config.toml
moe_layers = [1, 2, 3, 4, 5, 6, 7, 8, 9]
balance_loss = 0.00204
init_std_router = 0.0373
num_attention_heads = 4
norm_eps = 1e-06
positions = "rope"
rope_theta = 10000.0
init_std_up = 0.0394
optimizer = "soap_variant"
decay_fraction = 0.632
Below are experts of layer 6 (counted from 0) of a mixture-of-experts language model. Rows are named router (the router's row for the expert), down (a neuron's output weights, with its number) and show model dimensions 0-127. Each number is 128 + 32 x the weight over its row's rms, rounded and kept within 0 to 255. Numbers have three digits each.
After each expert's rows: "comes before" lists some tokens at least twice as common just after its tokens as in all text. This comes from a sample of Wikipedia text that the model never trained on. Tokens count by the router's weight.

# expert 9
router:173127160142057110208131151149150115119171143122072123164165133160110177115155201098120150120116147119119152109158133143166153144147128090161141057109064142113157143142140112108094137156176134134099114163143113143125107127180174098190067034089137159085084185130079161097134112146062151079143187117147122125132124133135149071141089130071130092132081140135148099145124158170132129159097
down0:096180108084125164092111177161175066171137154145145108096085161094088150079114147121175131094075170123162147138160116131095106124130172110195099104080141147093137108155101076153188119143118161171123140137114148127091110120139166138096152122134099106139100144115098120155165120074132095144030083134139161156177143126097132140150079132194102188101183138077152129132101126165147197106175
down1:128104113117175047133115069177193105096127130166152132078102166156140127081163100128127152138034095170082101145085066150159042076158134143130140143128142154173110106120091126075144143127124144125130136129097106101102130090142100186103081090159151166095151121118171129118124151171122110094126139068110129099170143177096121177102104128099143149089151118107179132115183161139194117100153
comes before: "0", "9", "8", " |", "7", "5"

# expert 22
router:155125098129138141176140163121180128145163112150069172115122112147086166111150145101113117179119160088138105076164123133205147109118151091159111126172106127103131091132137110115099104158134085068069087167096079133064103107151131099163068088098147125105106143124025168130112075143024117116191115113156138104134099153088134122121113140091120117121108137129104119156121209104081162148141
down0:148068151156095104096129112120134116151116083105094128110102127119138185078139151091089145138115092113128138098162066159088148129209177151172147132115132189096167094135055095174099160117110095154123083084125154112083096140128117075144139146140111109160098160101144116142172058126144151121161110027131168143138135123153175152126146120173062175126103124129103104104156162162068161167171
down1:064114104181115076173099103124128192084121121128116133151079091136138127120164120121067169147179144123083110116105190074158151093077118065133119100159109162143160142119135140136086123130175141189127104173081173114162106111106104101143113170105079184132116064069093075138137195088163111161115121173173134112134109123145170101078162139192148156090130105102113150124139076099128117123144
comes before: " ", " \"", " •", " Born", " Preced", " Country"

# expert 18
router:150161146158052113114159154103161148118173142145128102130172108112107157080144145114088147145090138084163106064149099160144183129129099083108162106172128169143133113147198158134116168135132124087079101165124085094091126135126142101139113130127157163153081129112097141034155091156089093132116120092141143112135050149083193150107115127083156092103092137196132070158146214165140119111108
down0:115078129159117083124151115163159138081089182135052174127141155114187123103140072171155097069143095152085191084140128165126094155064173116110071140074130160128097058080124107101124165157114124072094166081175178112147116124097109118143157135090129114135095125098083146145164151157083129118106163118166123123129118113137115093141130177112114108139121177152111100198083108164126130089186
down1:132119094090147159120128070127172151145129109055187084117147144175125116115130110109088101130105157166152101116136123134110098093122147102083108132151146120034116116172115065113197191139150087126086045139101113106090134118079128112132136064137085108165086136108106128149126189133171157198197125100157184143116120124109162095144097128106169096132120163139148083175131081071141110116115
comes before: " ", " \"", " A", " S", " —", " The"

# expert 29
router:098146131079104092157079167143130174141127113180088150133134130084096149101152162128101161136173154102107140097187140095140130095148191089123154096161107134189179143109109150172098123174095127146129164157177109102154086134111099119098063099103093119120090232119045117110121141137129094151148115098090119158148061164166125086129127119064114100153131099152172092144098166200104118135109
down0:167145094062161122058101113090145119205112195120097165096140102105182144127139130091106131143152163150097174096156122152147139091126111057116182112139163089135150183133180199135103136087137137199123143121175117147130168121103121146100112135146074058131114205161139176117198141136159114130180097137110165121136168122156131113161136125098112102119122156189101109150110117145122104167183
down1:078172146222181190135206096123132105120113110109124091093140147119135092148135105139168145114063124115170120136176150103139125110142140114138117090123129139098073170161168113101181131103094137095086152128089108158133102101134111115184099136110127175104190077118138167097107125158126119129108117074125089141152067148144137137116124114122136132120197160197170186152066100174169076149069
comes before: ",", ".", " and", "'", " States", " ("

# expert 0
router:106125151181124133152172173163159136099110122109124106190143128093094181105175183065134168137081094173124107124146125155163135143100092131175195101151073154110143099128139100140145153137091149128076143164123069087169112175139132099195106125090117151053099117086092144110157119153076090139133097107120167142163051160127140147127117132044066116097090125099132134140140129128096059139122
down0:157184119108126054117085159077114109140103083155104145083134135111158132141174134075171105122067142129154124101074117121125145114146146113149132115157124078144102081123159129079155089095133124137154080046142155148161080155131167088067090115149151142114131158111133147103093096119147113121142106085119153169081085098165180146192089158070102201087096134080161123075104077106135109167092
down1:134120133094135179162130088116127143107127083152139134104088139143138149090143133148182109183137050079174146055176155171097080100157161165189134157141107080081111116108163125094147176154128099143111170132159134113109134105093169142124114098098134065162122139106114084146135129181133137144080158080093117132126128136076179101171210151118161146176090140136158114165150122118223171107108
comes before: " the", " ", " a", " his", " this", " their"

# expert 23
router:160130157162119144113093139160125218138118122147103133171153135109096132109140158116121206114114128120150083140113153145214152150098181096187121135146095133145129096173121141197150164191111105114110132124133110112154105082171083178130067078089102159073102115110122115112124140176071079127166134089128145123123117161133132078118086099101153139070096096127138068146164162085131083206159
down0:142155180127077130133100091147101090070079149122116107130087130160182105100128112115164119115097138112187129142161138126149133157168122155145094110185151137145144147117121187176000202133174166158132187160150154163135158143100167197130162074166144169139129126150194110097184124127134142156140157165123116094106108131130116101103109111111113141141111129095133125161150093158101097092090
down1:097133084198129127104132173112140134129152121099131120113152146087117138128111121151096134180165103121086154174140127109174122136095142149083106106113165066180181138124141144088107102102155108186148133145215176130140090115124085070110177084122083106134108152114152156108052051094156104162153191137152143149135186138160127191135159138183139025119127100163111115116163139135138122099122
comes before: "1", "2", "born", "aged", "S", "C"

# expert 17
router:180119133094084103139168160128117164117159138142101119108134156134122147083137168062127109165164136136161173084129171137140182141128074122150176158088098141110089105187154080146136161149180110154123100111157107123144089187095218124122049103086079112092108103124079124108206138143061106173165169111142122130153066158089137150138103154095118124120109114143109093130091148097142060158131
down0:090146164151084060125108129133175109096112124086158198112086160159168176129142123123151094162170173148099103139163131108082147105046125124161160140176167086129116157158099099121147130115099095081132131121109097093147078111149083161149154124124114126106111164145188129116120157135161132125213148066086165127160167168091093125161119109100112099086146053136099102116152084062114067106145
down1:180137108177140057172097156072124073127152130173107150129146103091133144065115155131137146110045133158112105144102116141143130148149064154138142115078096084112130138057128149137133078091157131108147096160108131166125098150190077074111137179079141112119129185230183147099116095108115120135145123149143139128134149196152107130118086076175140128150124118173136152077126181107141162144101
comes before: "\n", " |", " (", " is", " and", ";"

# expert 16
router:129145092139105131151164156158154115170142113133090125104159138116102121089141161067131154150124143171102155115166089113119167144160142113153169083150119110130130088133136137082152187129130093087101096196228092114143094050186092091134107114142092177055118122106099077112161054184076116173098131112146139105081075129155114106108143152091112116149086173106106161142088174156105098120114
down0:138110131128105173101122175079080121171117125089052066081111119139124117142186133139113090147059127135060140130103156079120108132122154130103129066100124091131118135122125140110153099156059107164069150102126113169162118154148157111126212161163152138122164147078100109165137152063096125164187171147089121202107136184147117136187132132143136102139139152144176159092129141121169122126058
down1:103145079150115093130093097121106102163092112104106060104120181188154118100193099107110130152104133055130126129145103129157179135133104128080081109063155116087058164162155160119139104056112173129147115120118189104169095124070151173079145157191146131111112168097147126120119101148156140076155095076162181197186151110140115114081108107124134123109148160133119111169140147116157165115092
comes before: ",", "s", " of", " in", ".", " to"

# expert 24
router:145131092128081184136182134135175137136142129110102148171118085122060127143130129141105146109108176111119136070094127125155159130153085160130143152129148172094118131192133122170125162163146091126088084147163110131042106137083215099186100104120110144134084170063112117129065144115070105092190113121169107159119089158125169093126092105049063096111108121135143153110081163101122142128141
down0:123070075154087150117113115149147153167118121075130098089128083099113087171029123107101105150171098115133138106136121127177126125097099106148143096132126123138170071134070113204137094101118074121146106151182160126051125128137149110128135192164170172075086173153193095118107106101147124132128161106142118177123151139072139073161123113110120083104151187157151165067140094152097142122116
down1:092200109151141095088096115093149126127113105143073191131125141148117129160148122133194151136168169132144143051170073187113156048111143138137163123165143122141137113153153087135110071165107166074168080138157138101144100151124044103162127169110099108165141100142107151149140145157166167063150141118097050097177143120148122140113137102193159131152110141103125090087158162078109143149106
comes before: ":", " |", " of", "==", " information", " name"

# expert 5
router:174146159126085109189126178099165124100168093124131180130129134180107107109177156115118178124098168143092111162106191115099104104126146094142102126131104118098114092114118110176097156132157086115096073168116078081159164071096140131099085118102152145122044208126061109112152078118139092137155161124116106160119120187082147128103079125088055110144113141173143133169158145176117109136078
down20:147154143085118112142175143073170118149081111125121151118139103126117106144106160125144169053152167178121116171086165091136168094124184134072146088123096123125135136192140167089129113143116165064176113128153128148038148136117155084130123161148116072132217112130124168129144089107174145157121121090111121163095172118152111146137141073161123189155188123110041091128131187118142146105146
down21:135083162120116097156123147113101100156078090172094065153103107137124121192119159098151090160175178135124068174165134127125150127119131193126153158127105186147141099068163137088137093126116051077128114123171163156132171180218129086138160144138135102117102116120083123121146130127143141052080122088068102131113103197138144099131097125153132211117170174156157156131110123113139121121114
comes before: ",", " (", " and", " of", ":", " in"

# expert 13
router:100154092122047167162100145167140131093118120142089182118139098099145164111122149125123163162133156135102120088146122137188152078105116136108133173143131156148129104169130106143153124170135131105135107131217069124097113112149146093166104111084114134103088113108070139135147144147058087085174134094124161141116070116089142088091055107057071106165111192142181095137166155181102093178120
down0:075131108074153181158060079126061139136103120112161113172202129098182198185083130096151130147122138137131126143171102162081087132129115137080118166139113130097113087159107104117122138123145119111108167109182162154118090132138172093133117185142115181154142131141170124133137090083189084103170128172113192140177066100145141068161119144100107112062140122160149090136156085106124114150097
down1:077121144078132099105125106115190121088161182144191107121162102129123125143155087121102126175120076115118175141102104143126081115096199146131177087177113158151098162097133130191076162048135149116091168152173121099060112097157150127180137146120159138138102145147081156114085080141122168184103141125116115120146137132103144133149044144160139052117090108135108192127164119146183124109144
comes before: "1", "2", "3", "4", "5", "6"

# expert 10
router:085153139132097120150142147142161128120150090117108098128140142085121149107148159122143118227090105169176099146172125137142158144138075195130176201085148144123141146116130143128116151194119071109107122149148138155096066147193160101114052085110154116085087154167080105143180157173103135168118120132117158149108082185132138069071113157097124128124070119139207132144143116104162113166105
down0:160137163018100106159114163168149170097165152188132132140098163155139144129104102087134124144151164124183141116168087098045159081183095086119126078135147083079112142125124131136107129110085141135076153143086127200140154178111127146106180120154083112136099140169139120150136174146124072086179104164165112138157104127186118117081118167119077134147131139182107132153171138153146083157099
down1:156140122177122101165106116169171140057077152133139131089162126126080211171114104175094116120102113160164191097082138117092189137066177107118143130123119105093111104160115106111117143185119158141109135131097124065155085036122103127134125120124103107110159194102148152124145149133110176143129161188120134098079089101124126125191115134131108128167114132091141170051146137165164088083097
comes before: "s", "t", " York", "W", "A", "C"

# expert 25
router:148156134122041112142138169113121143148136143187104158132176155128060163086142173106083163180124145147104153115140140144155104119128114140116169146151146196150128145206130122149148178150127143108109075148114125073079097113129116150188048106056100108084056125115129093121190127227085117127120121106131118125136091158100130094136067124090132118129130157192128102148090139138100142116118
down0:098093157066110152066114084130076174170082116085101103128104116205140116113097138139151113115191163111096134175116098104108175094104172101116123082082114141176142134049107102115143142118135162100112136128108123132110121156142093148049115116113123113104144141118071151150091099121119116156073094149171122028198089102079105090160107115105150103176101155107088091136144141109092121117160
down1:140156153123130105169100196126138179091127106146190165133095094146128169115101106111128101156120123053111061077104096104116089109105130134118134066114103141122120134119161169129176141100087123128150100162121104126101155097155096165107149178081127088134163206121179148067161167131144157119154120156126150194186152188123106121117105133153098179094094129143148114125086084163099214063118
comes before: "\n", "|", "-", "==", "The", " The"

# expert 11
router:113131097173068160140183139150154131136148165150098182098163095130100144096157174079120148161115179166100129067134085160144175119109090116113104105206130131139164101088105131138141190120152171111091100217147088118172127147101182103151117102095124143054132155115092136079150118184099090150121093094153149172146060163154139158149119120084082120142135171102135125182108168123090109142129
down0:159163126156116127114154120153147137217137156097138141157162069151157150045112127141145130159127091077140089146122124134095106071131155199067158106107105131119154160108069100153137132169165070124126131067137064142102106140133140092205105095159129108132139148097181144164097154135085125181112156156126142109098128147147140175115124079143084149126107149054145107125220077132144146149160
down1:135100051121164170135160121126186129106174092145131168145100131112153082078136116148097111099131165102171143167139159066104154128180115162160155123115120131153123140164145101152163103145086167100182095115191149151119130125088117159094084171178175151116150134052126116034177097157098155134091156122098129142128089151054152163087146064129115141113115102194144146130174109135176148138140
comes before: " the", " a", " be", " his", " not", " an"

# expert 12
router:139093117140116172115129157130170144134141133144112151151162131100093146080116094067100155156166127152113182149125164158153148157161146195154156050138121151196163173175133120138141115157169102057130141149189103103170048151147126111148115142096150202108092155126109098095101099172106101094151092089135127172124112197137114127133121122064055095107121143192126158164088132166100136149102
down0:139143113165102142143151161108113112075079167123154102102130140093135142185149180127137099129070141080148106174140151100133128085075117162121157150131100128116141158142150170115123126164156141127071099159139132083192076101115121102171160144084152178168141129166138121154184069126188111109087057085167145145125169135104126136095060076127155147018112111143175118084133092155126090141093
down1:163173086059156082168100108111148102144087063051120080129169162101098145123129153177119098140115159114090133122198194130157172136089118131131140153140091167135149159131127174130124078177100167123094112069109111127135134134167162115112070160170128123109113127104104133127182126033131081119128114096156116117131180160190115118104164177112133099129126171082171098111176147160115140086146
comes before: " of", "s", ".", ",", " in", " and"